config.yaml
activation: "swiglu"
n_kv_head: 4
vocab_size: 16384
tie_embeddings: false
lr: 0.00636
Below are experts of layer 2 (counted from 0) of a mixture-of-experts language model. Rows are named router (the router's row for the expert), gate (a neuron's input weights, with its number), up (a neuron's input weights, with its number) and show model dimensions 0-255. Each number is 128 + 32 x the weight over its row's rms, rounded and kept within 0 to 255. Numbers have three digits each.
After each expert's rows: "mostly gets" lists some tokens that are sent to it at least half of the time. This comes from a sample of Wikipedia text that the model never trained on.

# expert 10
router:188133160165105135043105121176109107172176109097150187078179139134180156080155151138140158106173184096111124085126160158124155108105179110075142180121155124137151133178120137157133126124145116128118159119128093136134149135125108137176102092107119137101115148100124132083151079134132179145149112104155070122104147095112113152180095137104163137068163101086130108118175122102058139104150081159144109168133071148202165070072124148094075125122173157121087077173162176141120144137123141096136148034153108127121187140099182209121178123100124108152117122111124115094142131151095118131163177118137131162164169142083141155113151159203108103141152109092056139151127113092088114149108139127112137122151154170155141128103183107140133143164172132137110116152168063134129030209183171
gate0:135048166115167167127076098106110112130089141053140106153143123119094137179149178088113084111153115118121110171098034102174131098173138133157102110093165126149134126114154126108155082141162170146165124121118180162102222084098064108144101117109138109055239133109133170114140142095126151139119079165140118195159161117155107097143128110108151133090161146099066155065124114179166192070138097173121107070115120072115096145138100163146160096153183187141134147110086125131127154122132155089147146128088148121083104146133095102127116139077111119112080104128173090127129191108174169149134133061119082103125127121178135140165166147134131094110112111173129193110136112126106124191122128074090100134120138144057154125066141101124133124107090104146150167078121103134088140169091122
up0:133104094148124100098128114115085153150051075122224119122144090085153103128134125163138150165151104088154145141174139152132110101176145124112137188082127132118128138152129139083070136113151121136181117084122172151112155136136179082133141123151110089121097135127130127140092162118079116127130131099081159123162137107137160159114104159104104142151153152172134121172139139087104085161139131176156175121065144183116105174177152158164184180019120149110137146141123136107158129145114104150114182162139123110154139128136208118168156103197158195113201119100093092131184128090183123081164120154134137186180088061158152117131165110170167128107145162094129076076117121204172114083114071183116085114136078147131130177140114083152095144104091126106132141113180089161214139139126096
mostly gets: " game", " film", " album", " school", " role", " music"

# expert 7
router:102134132071125094160114136072126154111080141160107098156029097135089088155067103145172086149058118134134142142136090078143111109149081143188109100112124103175137105100145111101151121141144147112087167111118141125074115101191128112102157108173182120120149061152152135140137161134171099142106147157114156135145116141174168148042142159106092073202106085154112115119058150160161155108123155090145163118144154062091075170162133146159141133110122105106147154110144137137116122107123174139202121168107138116149100098150113089130070091141121155124092107155139094154123079104168119090108062182106102066158094104192129137159131100045155143146073143169166138107134132173156124173134123135121124153138154073121079124169133157179150099110140104163163185120078141136085221088093120
gate1:144131136144075147104125139139071100097137099113165119190117153160170120160142138158096113128172133157166125113143130138157119110143082071131072147175171114089135102136062057167121141185093127163117186152108111110176098136200170120103159116146059180180137078097161166154108100161166153091089123117150127142176108087080141112138132080064131098147133084145163146165030133173118144121170155169124090117106129043158146149117132112096108178068194123137129140139118108109105120089063098100121160124108167128127148106146126126084117102114159133128131109157149120131099111135193179104107126131140110107139135096146165130116162129133123130106052058142183148107166068129100075143131144149175123123109133071152103149107130093153075094100148114186145077169167075075180160206107135
up1:143105141130143122083126121155140119139096125125138125111145152081120070136153114120109125142100073116171118115106163125088162105126114130196128138123144135098140135154162126151095186103069102114117147095107142170167189114104107180182107172146123144134164088134164136026086103193163140080103116108122156160188124176135117157165093115045150091223105109119125137182190135154148113077142173153132167074099157190143152103131158133126172183155188127147109105079053145104120116086155107153138202133150135127157130157091164110087118103138117154127139143097107116132145120152152155103103132190129119112086072208139171126113186119109103185063158110166171117126127139163103161073090179092136164173166105107110079170081140140089097144110138063155165162116126132087105141118176093
mostly gets: " due", " dis", "″E", " her", " Second", "anc"

# expert 13
router:111115087164093162118159157137173105152098080016157135134174161075114118093151106136083175111128082163168074136167161134129146129150179146148116100163093137119158110098132143110133087149133114127110082098112138110129130191080141135111064142092088109139100128179119151161088166135075158125125134128101090146134112161142123082165152125172107142078151164112146146116133102116151157230096147180141105128101096179111150140120186027156140124129070113132137126100064123092185152159126083129142093125094154152112150122150078193132125177120159139120170174078095186092147144182127165161178108054144163134083172128095084092082099154190164131087156126109171101150124107104162124097160119155114120087075147090170130164102088116093099120126087151081149098115126112104181163118134095
gate1:092081129152154151130148159088111175124114085119113142088116151143143100107167086198128127058114171173108128202081153155156110108178112162170069130142142132127120133111158098117113146134110141164143090102107088210096102132127127107082146190089110141120128170126083127132114121137157104168082153173125227129135094155175142146142092143179127188106106090147126154104122057138152144156109120118072155126115038160118143145145141132156130208144204110116149177053161135143157089155180159065111085116101110170144142131140095185117131129126082112141117124192153150157079113095154121146055135132131135089085092085116130129092088165090158053132148066088177136116146129106122114087129090178072148108146125143082177158109122138160107144154124122098108167122101145121154122078084090
up1:092074127165171133186077125066137147103134105103150139127147142145158082067154072175141101118107161158101133169126195175154098115186120155170059157127109135106139132067150067140097128122061185177144079089157106163119119131095092105133164195110109102135118174140097123114106101168176088152070149164126174154127064167176092121164123168150090134097096086152157154096142088126110170093168115104104157125124125148120144148120136099136129170147193118102139166053155132157138122154140127104087111109143054185144115101147121150090131144113083089100129140183160145150114171071140158129105159096120118126093096076165136155083127167082188106116118076115160127103147116124117116083149097184061151104124143124125142151150143140087087127175133123099068165127084163141176097068057102
mostly gets: "\n\n", ".\n\n", "==", ".\n", "=", "==\n"

# expert 9
router:102135135066123102157118137082123154111074148157107101160027101141090092155061104141173086148064120136133138138134085077153110112145076143183106108115124099178137109100142108099149118143142154111087161112117142129074116101189133111101153115169173124119148059151152134138135156138167100144110144156112155136142120145174174149043145161101089074201103086158112119117062153159163153106119152089145165117145152064095076170160128147158138137106124108111146152112140134135119118104125176141200119168106137115149101096152118092130067092145123163124100108160136091152122080106171114093106067178107104062152092106195135134156127097048155146144076143175167140106128137173155124173135122139124119153140152068116074127171127162183152097110143104171162183118073140138084220087092115
gate1:179165100190150085137081188132159117111125174066140175154151135148136201185136137111129185121147131146149164138150071139095109083113121100163109097139126135145110128188126142099120146151128115092113194132115137127112155185109130130131169163132121176127170154150166121097087099108228121170144114200108099134120165139127097079095110141085188125145088156080144069101141119114146079168107148149156164127068104126091110137140173118156136130099124129122109114110125148118155140112106161074116133100104122070112130141100148149167123114099135151155086128050172119117153100122138116099151147126161113119223121158190043155121108140157090091129180112133078128134140104132160141202089135074149129060088137109091111112131074129013095152168080151081165117160155176119096161148110164
up1:173090164166102084111141128103088106082154107125152086162124119122189202169136151160119104118096176144145127124175073110106154148097118112184158148162099114140116121182137043150159098167129166068199141180143079103138097150136100150125081116136126182110140127146121088141121117132100156097146142077131118166149156156109144120136105106093081091140088156060127125108121115096114106105153163159101137155072162113103176131086137087176154124118109109157120094102067162117145114164139130090115126163128011114145112132133111138115132171175109103137119106090169153103125146132187121112180173146137051146123124085161048162096097149145049084098157114093177132154179170138095114165084095137142146092096149120158049102121127049136118103122109147151173073107161156173150139168168100
mostly gets: " did", "°N", " Succeeded", "da", "/sq", "-P"

# expert 5
router:102131131063131098157118139079134151106080152157112097160032098141092096158067105145176088149070121138138143137137084078156110113144075142184103104114127102183138109097145105096146120140140149113083169109119140126069120103192129116102156115172185125119148055151153138136131163131167098143112145158114154138141119141176174150044142160105087070202109088149111112118061151158160151106115149090142161121146152071096076166162132146162141133106122108106148154110142136137118122106117177140202118166106139119149098094150115093132072097146116159122098108158138092154120082104171119089105059181104100065156096102197130133157129099047154143148075144170168135109130133174159121175140119140120120152138153072116078126168135159175150101111139101169166181118074139140086218088090121
gate1:159091089117139170110215117081181091146105085066165108101131098193091111152134195076164195149147166134075121107117165193089175153167118191068165119206140175128150130092135172089132108142101116094055113121086162145117151149082134125096126131143111102183167118099079120143173099144153086113111127155144087097120138116155124092097104132102171125163104155104152168072174142090095119160127136125091114158121074159113103134119124110147101131071161074135105103097095182135152130079086163144122127113140039125181159101081200138121128145099083086105091134117085191082147049181173134114141090147140123116082120192116085099123070156129128122122120074105156151160126117136097135115112129113082132143083130121141096122158141088115152127155123068140136104147147151107137143130116089
up1:187134147141084106107128123121140111133109040159107090157115102060197091140093100124124180101202123152148070114092152105165165072118145139075091126186115159141144089112143157175165127055136172131171109131198148146115141125177057184160128105180171155124085139150128099119060081154130111199106090114106122142119072132096175131080095128174089180116146106142123159128126120167087168154104103148159066132092128170102118106119122166094157107070142136134101167154138110176126144167132142161137126160121144168179145116094173087130076132114146035130133123138116092120148136089087067112143122145140161116113129125166127156162091144156118103122183085155148172175112135129084110136053115067132102144127147059158083152140119177108153115161099137162132121139150138106107133068085157
mostly gets: " additional", "ular", "Q", "istic", " conf", " came"

# expert 12
router:099132133066130099156117139076129149111076149156108098159031097142095090157068105145173082147069119132134143138136085074157110118148078143181104101117123105176137107099139111098149119141136154113083160110111145127076115103191128106105152115171176122122149056151154135136135160138167100142110145155113156135152119149169169148041140159107091072203106086152110118119061149158163153106114153092140161119144151063093076169162132145163139131104122106102149155109147137136118121108125178141200122167106134121152100092153115093132068089148119161120099108157139093155124077101176118089108068178105103059154091103196128136156123097045153148142080143172166136108131135172156121166135121140124118152141153070118082125167129153172153094110143101169163187120073137138084222087090121
gate1:148121126115110060103140117091130146157134090101164154106105131151102089145106111127115095153097129150153115151141115151148166077152146099092101079139123119188114127054106145129206170129147154134152126092150142108082134152113158176150073124143094100146099119116115157167124148154150097143063116164094102107168057116186144138108129105190084154118202110141171141151139107131133173148120121099172134118121136099105129146119165151118194176168101115120130051111181105124111188132185136206176169116136208128192096083094115154169140178105120091086130193102114110092075094144057167099137112058102166148154139102168155136115101144172101097190110147146119194125096142125095146120135092129105196178115113133114171118156075071106139113114076126112145170149071095119106163090119192
up1:138145124139104068081068145091145166126157134091120089121131125099134163108087123158138111152077115067192163086103100161174074115106135104128138152081140132159100093090133139135183103092110165125135129090150123152137113151091133112200152128121143193122097099156177126095100134202107090173114114133070160148187171116150126103134110143164139122108131125144127107138113069115133193093150107107137123156151137118100134133099151066049128114127081096179091188135149114162139108131116101086087074109137192170137114112126167162182145189067083114129156153162112163143066130147161083128101146116169120118106102102110115135060090130017126060132094135152113179120125194092139145179208164176067099148149146169168149129123132133086139111104100113160140135083133119109155143082100183
mostly gets: "}", " z", " further", " rec", " too", " /"

# expert 11
router:100131128068131102154119138070125155110078151159109098157031102142088094159070102149170089153068121135134140143133088078152112113145076141182111102114126099180135109095142109100150119139142152114086165110115142126070119103194131111102155115168177123119150057147149133140133165137170099148106146158113156133143118145170176142043145159105088065199107087155114117122064146162159151101119153092139166121142155060094078168159129145165139128103119111116147154115141136137118124112124172141203123168107137119149098090152115091129068096147122159120101105155142091150125084105176113090109064183104103059155095104197135130155123099045153154146077139173168137109130131171158117174134121139123121154135147070116074128177127153175156096111140104166160183122079138141082217087091122
gate1:134081196165123119129103130046160132146157159094161153091143151137128142155116137089152157170140094159116089103108124166104090090126122162133149096131128150132127100145147150194142142084118139157140161135078083209131117140120132200142140187123141138077072128133130108120105107156128116121173165147099173134065163201137098148118123106176163078096124095054122106107179133168080163138130148146118144126110122136120097126090113176126095130117154116128110111039102095110059134122118155143163108137104195123086157156105081121163102108044115127132147135186149143146027114131111146118124117128134072129144138135136142136145149109086150138131111135105094128109047126176133180142124108093217178130060123186077151130125127168149085168099098116126141050114159109120080089210071143
up1:169151157117125071167133134149142069093132137140099108077169108097126158114109166180096127093129137129082109088129067115082057110159130138087127135158114117126135119071111197139118132133091126156114132110141115123149138110086173231120102136145121144125127196115015131128163162124116133160171123072129140133220149147111128134168141125120065106094128076126097130105125131082083119162149144165135133119085159171137164064150199145114176088134122108139139120102084128122143135094183134143099113101085037144100167144082146139158092144165089147182154141145104134106154114151138118112104132157120122133131150104121141173132093108138207116121079133091183167114131134167098123148028184132124153125106145167065193139180119107115125148095094101118204151198126161111099144169149159
mostly gets: " also", " more", " each", "(s", " full", " most"

# expert 15
router:103134134065125101155116135078127155111077152161104099158027103140090092159065108142173085150064118134134137135130087080159106113146078142189105109116127102181139111098149105105150121143138151112084164115114143123068117103192131111103154114170179126121147056148152136140136159135167099145106146157111158136145117150175169143045145157104089070201105091161112119123059151160162151105117148093141159117142151063095076173164128144163138132105118108107147153110136138132119119101129177136198125168107136119150101093153113091134066093150123160121099110158137093148123082103172114089107063178103102061152095105193134132159123099045152148145078143178165136112132137174154119170136121134122116153137149071117078125169129155174156097109137110167159177115069140137081217088090124
gate1:104128076123175126106119165153090143092088120124163098140118158146144104141122162144168185088138148142097170097175105145098144124077085115131192122109102148118082166140152107118172129103092138168122102057116157122130128069095102170143159110173128133187083148138098115085110131100125144135140113139178125123124099071120146141090092155096130169132052096145076118194138113115141132143166113176145090083109082106100115122063111155176142121101131106102139121118120119136073173150089169116113087119083152018138145124186108152137214159151112138095125070086100141098149090114086099065059105200123080161037139092105147131146151144179130115139113106117157187088144116122132139154086084117146163117164117184113117127175121218125138175112136112088069126096121100109104163166096156
up1:108116091060179111114152151160137113167087101124139138114153142159136157157154128103097148129127117100118083149067089151107159172146127151074108143133097148120155074152102131156140112099191154144153137127141158116095057098137116101132138169078144175146121141146212170141083161157084113141127112143156145126126110136192131104181082110117132178091079181143131156110147075149117127075100145096078135170162101095170107180120175141064086119091129119055182145109126164132104087116152142082135159147148159161165115113132142121159085068152131044156097113072120084110142124099135157152148097123188151136164065204161119137111118064089119165133189143183089126168169127127057113056113138117111129096114115160126088109129108110055193147118161157165146056132156124148167120090091102
mostly gets: "em", "-T", "T", "rom", " $", "ior"

# expert 8
router:103130129066134102156118134071134153108079148158103104159029097137091087156069101139181084149068118131136140140136086079152111116147077142187104106114120101176139107095143104101146121142139148109090163110117140125070115101187133111105155110174178125120150060150152132140135163133167100141109142158116156138147118146176172148045144161107093062202104089155109115123064146166164153104118153087143162123143153061089075169164128143161141132104119111111146156110141136137118116106123175139204126162103136118145100091151113092141072093144127162125101109160140090152124078106169119092106066180107101063158093104200131136156130098049150146144082142169162138110140135175161118172137116134123122153132152072119082125169132153172156100107140104166164185119075137139081223089091123
gate1:117171132198087111150134124100122156126078102131060173089135167157131091153127134147078118141176125115148114157128165134084132133118082160032154140111112153118115173145120182157122113152081080106151119117142157142173099129109138104149132182160163085166070176179155173172110087116162147085142149115117146106152108109148146143095118127128141128115074128143167115119138115115100081098125110114139165126154160157124141081129071130164121134076193122101054122186119047150174102115155090157120169139140140123155204155104109150129182142069118117086089209103074038062121170126120134108183108139146103082177135129141125177162134114120111128145128138143135118164103138150122099063198131188196107110128133091075080128112103116073049128131149111139109131079088153159169166145131104
up1:175122080117120154156147118109169153047086131144069127181148181117112147108145115106171146099128120145136079109211120105116062095141143140143155125093131106128146142089106098116138174128119085148153141135134097085163106183113128072127156141156129123189101135156093167192137120184121142139130152158138116107160121113119134087170150065166086060117144145166044149123147155101134166148075087159130171125121166134188162152110078104113142082150141094129112097088108165103148137116114117061068087082084060159102171122056080062098083143166125114099073145136123151131110149147134139109156098187172060148151112137131123130154171160126138083077114090094161142106134139105087102129127134142126068143157145126072194099111113139118139085156105076192092147218133083164100135121118120
mostly gets: " own", " sq", " these", "ev", "л", " inc"

# expert 3
router:103135130069128097156117137078129156109078149157106100157029104140090090154062105143172085152064119134135143138138086082158107115146081141182104109119127100175139110102145109102149122140136149110084175107112145122069120101191127111101153111170179120118150058150151134145133159137172096145107146157114158139144118139167174147044146157111088070201106086153108120118065153161158151104118152089143161118145152063092078172162129147162137131103118108107149153108140133136118116105126177140200121167103135117147100094155110091129070094147120155121100112155140092151119079103170114088108059182103103063153091101197131132157128103046157144143073140174169138110134138175153120174137116135123121151140152070118077125166132155174151100112135105167158181119074139142085217087088121
gate1:131119159106116159151180134122094069118152140134131125095154103067119193138180123150112153124095114149125160135157127078092111168084169092182087140161153126142105131160107128147116155129128148099141052099177156149096137155085107117115175106106084153168060141093107115135195187099119165035145147161124123115124122097140175168164151102128173073069113066121118112149158150144196159116094182118110124085094153129137144137129141110131088121116113136122149162090114164117124065081126140149121156184166128102115152124160145149116192185106081078136096124135082121099128137157091166107123069098083077107110155124081131077140147137152171116139105120077203158121080100109110125150053169143123153159142139119081090120095142124141119190115135052163140066132063141106119066162166209
up1:156150079110127161142083164163115121173148124151138149116145137098110087080171156097112143187129060083132090114198082079073182093147135132175119183095091112103165104134147113151128184143131089165120089086082090138136123137117081118127134124139138067186167098146146093092131137143129143116097154141174151085115096137153165068085075139149095125099107114141140068135114127102126106100129137195123086125132147153173152039162158152114137119084150156145125192103124177110167150113219169101106156135111235133162122115209118139152168059119127121075154160084170130121097127154172122136148168107115156079125157112109078125113149145138111163174154142091177099146107116105097108150165126099158148134113125122106128085158165140101134104140163164115146140137110109131084050220173149
mostly gets: " from", "ib", "ele", " southern", " approximately", "umb"

# expert 2
router:103132133067135099154112136078130157110079145160106098160027099137091091157067104144172082145071122133134142141133086078156107122146082145186105108113124104172138111099145106101152121144139148107086168116119146128069115103189129110106154110173177120117153059149150127142134162141165099145107143158114156134143115147175172149042146158106091069200101088151112118120062153158161154101116150090143164117142154059092074169164131144158138133104121110110148154107139137136119117109125174137205125167104134117150103093152114090137072091142121158123100108157140092150126077103179115093107065184107105062157095104201130133159127099045152141146075142169169138110131134173158123171136121135125119150138151071119075131175132155172155098112139104166166183117081137141086218089090123
gate1:194143151141106134106102138157156130148111133159102207060152108140176110149127193138084138117084127145147167131105106211115161108098140084086130133128174115147122117149151136168107131169132057104110085113081127180132106136094092142149165148179131130119170136116165143109155087109160187099099161147099150181113145180129160169091138155109181171171139091087121109154109096103125114191117141176151146126117156154154062134056103128092104192113147171136151131092117192111118148083134139153121116130118165079144115081152149150165082081049134054069111123101109068115094136113114127150129170100117157166161182099190166111134157086117137153126137125140101119106129109172136149142191061150176153157117128147104161044110132080099112173089113092160033153107143121090133122136101139
up1:117178113118139128165141179082108127126124104134148147125169150116133115051128151103146116053170163120114136127133099139129125116144079120156118126114149159153134082092158153174130158133121124111123155116127157166084168207078114076106134137097103103068111066135126180195064105105078098074166161165125185102106145114141148128133161117138115153156145179142094182125126152120136098156125092148082182162199203115086124127131069110139098131111192121144122097123161137096055117146153147149148070117135151116197147161100140137168119190161107115184113142120144131162110131150169117173113188187146057089140111218129134111087088146176154128115096210156120108117160132143092142140153153154123126089136124078134134124103106140120131117199112192083172171086100164113178161066089124
mostly gets: " two", " After", "ik", "ish", "2", " November"

# expert 6
router:117145121182176140142137115103122155082166175128095145068151111125137163125156159089108136131123106135125157181086102140107094171112135105073161110126132214077052202102113110136089163079107097174193095184161131105173156140092119127178150193111134116143110189086098084149127126123104142100126109076152125114130126116081116123174106080151154160094091168134127153140177135118109045200146103135075075104106133146142108163072076109076160118220145124146120127102147064140114126139122100157062152081158130110113101166090119118120134122141104107145144123112136157144105183094116121148076140102120152167066107136138140103111139163108091144101129151148089101116131169104096128075136125109167128125106070150092173093068100117087053209136086162104093130148169190135139134130178130
gate0:119179115169117193088148118192082163096159111099173122102101111133173108144105190103122111088116157124076162123057159158191102149185183158132179127087143163077174154180180122138139120146111136086177150083147108139101159145190092065144157107118118099137127119139092110128162162140175107159106113170176116156154142102100141139104171142160130100074119107095091095076146112114117129107142055138114091183095153182152151084112092144182141108170099168084099126110135135191089114105163112030127123073111122136116138125152116124136144148162089077183142130146117125086136128139137119140131129128071148146126146097182162088091141126105095086107159059128122101123144128146095204181090156057175118208124154096118135076149178116163095115153139142117151132157108136074139137178159127
up0:131132114107173102148117132161080127183189153109118147110098134083100131198083192120148132145097139139101143190114110081107170134065167124137142094105060107131198100167085089090114123156189152105166102115128042187168178114146076084177101181164182036079140119136101133119159132116135102123167086142141173143128169094120139136083101113111080140114126123131038153088143132117098082099156145114136079164141127102140151087178104165073085122064137130125152142166156143219151112119087146128117161123140135189100167174126120160121112150156116098155151096097094117089155095123125144121073125086142060159140155085115185100141121109093162084144134094122095100113160140131121150130156136094097069140084176075158119158152128157119091132144088131084142113113154095155151146160128161
mostly gets: " John", " York", " France", " London", " San", " James"

# expert 14
router:107133130065130100156119132072130159114075147159103102158026094141086087155067106143172087146067119132137143140137088082151107114144082145183105106111124099176138109101147105105146120143138150111085169112117142127077117102193132109100157112169179126118152061149149138142136160138168099141107146157115159134146118145173174147044147157108092067201104089156111114118061151159163154104114152089136163120142153063090077171161128142161141135103122108106146157110144137137118121106126175142202121165106136117150100093154114091135069093146122160120099105156136093153121077106172115097106067184106104065155094101198130136156128100045151145149079139170168139109131137175156121174134124134119118151138150075120079129169135150175151098111144106174159183119076139139086222088088125
gate1:119117105133131142119099130127120145116159141115080090083142147145138065150098109148135170163132137111156075131069109113160148108161175150156118123173181092172157117090165101116043122164146077158106106098125155108112164147176120127091122165179169107119151069109137151126148114082089150140106127097143176125030125131150155136159152153136147150167096112146186152153039200118046117111187158105082131156151104113126115097110147115160133071152141159116133112135163159143128146126133125061162115107122072167187106123208146170150122121145123132193136171106164109164136119162144146162160126180203138181153087114116144167153122131021109154090099129086107119154160104187119180113136211139140107146125099187104111148110135114130169107145169123137082181104144060089152124099131125
up1:117048083109106123144093135140146188174133155138153137045123138093149185156167129136124149158118148146128152069110162131122109166081180115136146068110104116083130132118126098150091146018125146083159148196174120154125184121147104134110089125100081066127115123134117173160144143086151102124126128114100074172147128099143182098138109178141154165044170085110118134103146104108201086151060160129147147143123182162142127107163193111129174188142093128123163141131142124160146154130137109133120136109153150097116108043083143130057124160151168130091147115112161156117144127078135152142143196107139125126110112084092113190171061130144195122101107198168170130142109151105131107131135170101137123188147132127127146154130117113088124080176173122144071087110102149100061075143148139
mostly gets: "VN", " with", "oc", ".A", "RA", " With"

# expert 4
router:093130134065132100158116138073127155107080151161105102157024098139091090157063106143173087150067119136133139137137084079149113114145080140181106104117125098170139106099143113106148122142138156110087169107116138126074115102187133113102155112170177127121149057149153130141136161138166097145112147158116157133146119144174171149048145159109090069200103085150112114118065152158160150105119149092145161115142152062091079170164127147165140136104122109112149154114139132140115114105123176141204120169105134119150101093150110090134068091145120158125099110157140093150120075106170115091103062181106104063154094105198133136155130096046157141149079142171165139112137135174157120170138114134124118152138149070116075126171128154176154096111138101171161184119076140137087222091090121
gate1:120109149128105127127135139142102111130111074131167093146141083128130179115099149126070088084100189127050101115170128140125123120117149154169148098089073122177151126113150120152095093095158040134200118125076071076176127142110095083110157220121135077166088102094100169175138106169137128114128132105152128175115134066159150101165099121134132193134147105131158150138119144101144088152113142184130131094143110133157116152120119177164102142115170105101155155134094115072143128082171101032129141118196080110145112105063203108144128122180140149119097072139155138073111104122141120111164123152168119113109104122132146218139124084093123135146135104143098108076132150126165199143129156128115119070186101116135085161143090128212134117160109090068121194073123152146105094130113168
up1:136129030141052129128113158097122081159130156170112068091128186107098143108174148155125153139141141139174098112126112182092181149152115060150099106094190133109078124134088123113142070225103138105107139145087137147125077120189113123151118160120124135135097115092104085116166131117112113099097097177101127125116102133150064140131207049068111111114140131128164094119081176126114149146112145171150115077067064165116135061175069139142126172090116139142113146085061140177153177139038206111141170139129111072109101103121138198079131119139153117114126099104140106115122148130137100108124091184072075153073166124155119113122140117120135126093146136127098143134163122142116143134151106136139083096137118185150053092124119134129105161157071130162143091139191137120134142129136138
mostly gets: " No", "O", "*", " no", " n", "io"

# expert 1
router:101130130066131098154113136074123160112074150160109101157026094135087092153067107143172085151069120134134143134136089079148110115146076147184104104115125102173136110097141108098148121144136154110085164109115139130072114099195136112101155115173179124122150057145149138137135162138169098143107143156110157131142117146172171145044145162108088070203104087152112116120065151163162152105119152088141162115146151060096074170162132145159140125104121108111149155109139139135117115106127175141197126166103134121149096090154112091133067093144117156127095104156140090150127078101175120090106064180104103063158093104195131139156125102048152145144077140167165136108135135174154123170132119137128119152137153073120076124168129150172153098110139101168162183123074138138082219092093121
gate1:144137122132107162159185128066117083079095146091131128094111114147136154083177155099087130170083082100136134157155105187110151136147121054164166163128175109123141092121129150140097113080104144108130158134117158155188218117084169112105177151107115104089124098180097147094123165054087098141096164108114084068107094068057079106128159085059157116143151097173144129131091103155120134123136157174097106157174086107147118128140108116183126124112197114188083127112091055112180060130168138136128142102122138159112150114106160140156109138108069118140149133132150140074082191173110096109116125213069132191130122147150137117116146129124108119154117146133136141191136160136129145126103094120126144130103103078139161113091139092093122154101101162142178129179140178206157177070107152
up1:152141108138121133074126077209164144200096140111154089135133177133113071159137106191114166163136109166147116100066130115168158089097165147076124109059176172091091145122129168072130123151067143103088068092119137123147184116096145174114133122146106094156092110134139159077166100141139113156139145121118159110177157122156193181141157143100152113161084149118083110177166126138130108137114035125114140178090084158131091086115151116096122128111118118091183096110121141177146153089105107155163134160188131142189082164163119141083144212194121180197110158101120159108114131169131108111144161107149132115139060168134147171183109160158137146122091081083117137157129184175088106180132133105174090158174115085166099113107141100121120144108079131149083114111141102146143089089139134
mostly gets: " often", "isc", " FW", "ind", "Scientific", "ood"

# expert 0
router:104132133068130098155111135072129155115077149163112101159029097138093093152065107144174086148070122139134139138136085077155113118147075143180108108115126103177136109096148107097150120141140152109085162105115139126074117100192130112103155112173179124120151057149152136139134163134162102141110145156114155133146117148168173152041143159104091066203100086154110116116062154166163151104119148091144162119144154063089078166160131147161138130104124110109148154104143133138113120104125174138200120166104138119149099093156112094137071097147123159122100109159143090150126080105172117091108061182104103063159091105197131137158130098047152145145080143173164136106132138169153123171135115138124121152139152070120082124174133155175152100107142101167164183119074140143082217088090117
gate1:137136127118091170097181085137044106149164073157099174146159135101147069109130079048107166153132092174119103140109206135086123082098130107128140101136112168126154086155114181113112184181106108115084131143101132157155152120110167084138087145144137125115079121059105171170103103150119180141142240142108131156118136108082118171154161123152118117177133202061158092177141149141102148106133159103101060164140108188160163172126176074093122121096124122106120123135094134153160163120121125126162135174131109181184175164113134126165175133130155144136141086157153165159094169142105132091166143143122065124140128077185138107092114131110114098162091114150093107110129109089128074119165140141178092132140141154123072069163107188164133147113175152112115200089162122152129090123177148
up1:186104145154154076102195111160098091032136141094090101165128128142095102142091149104155083116125124113094174067125155162175108120126089121106131123115141071123129119120113201069112067157115130170115100104066154177113101076113147093135116093168119137146104085188116111139132110123184166116083178152155107175151104137126148114152146121144133136129048096043113147115141066139125126076109150091081115120137127160075132098110163152117117129103098092150123115104112098128142119136103135200110109110126109174149126136102033128120138079147192068113144129114127092138157126195139095095122096072171074106122138101127092089129096092167112176156098111137140061140142151057086088102140085142099170158104107104155119112082106179100089143140124203161056141127145097120136160155129171
mostly gets: "res", "es", "lin", "ins", " though", "row"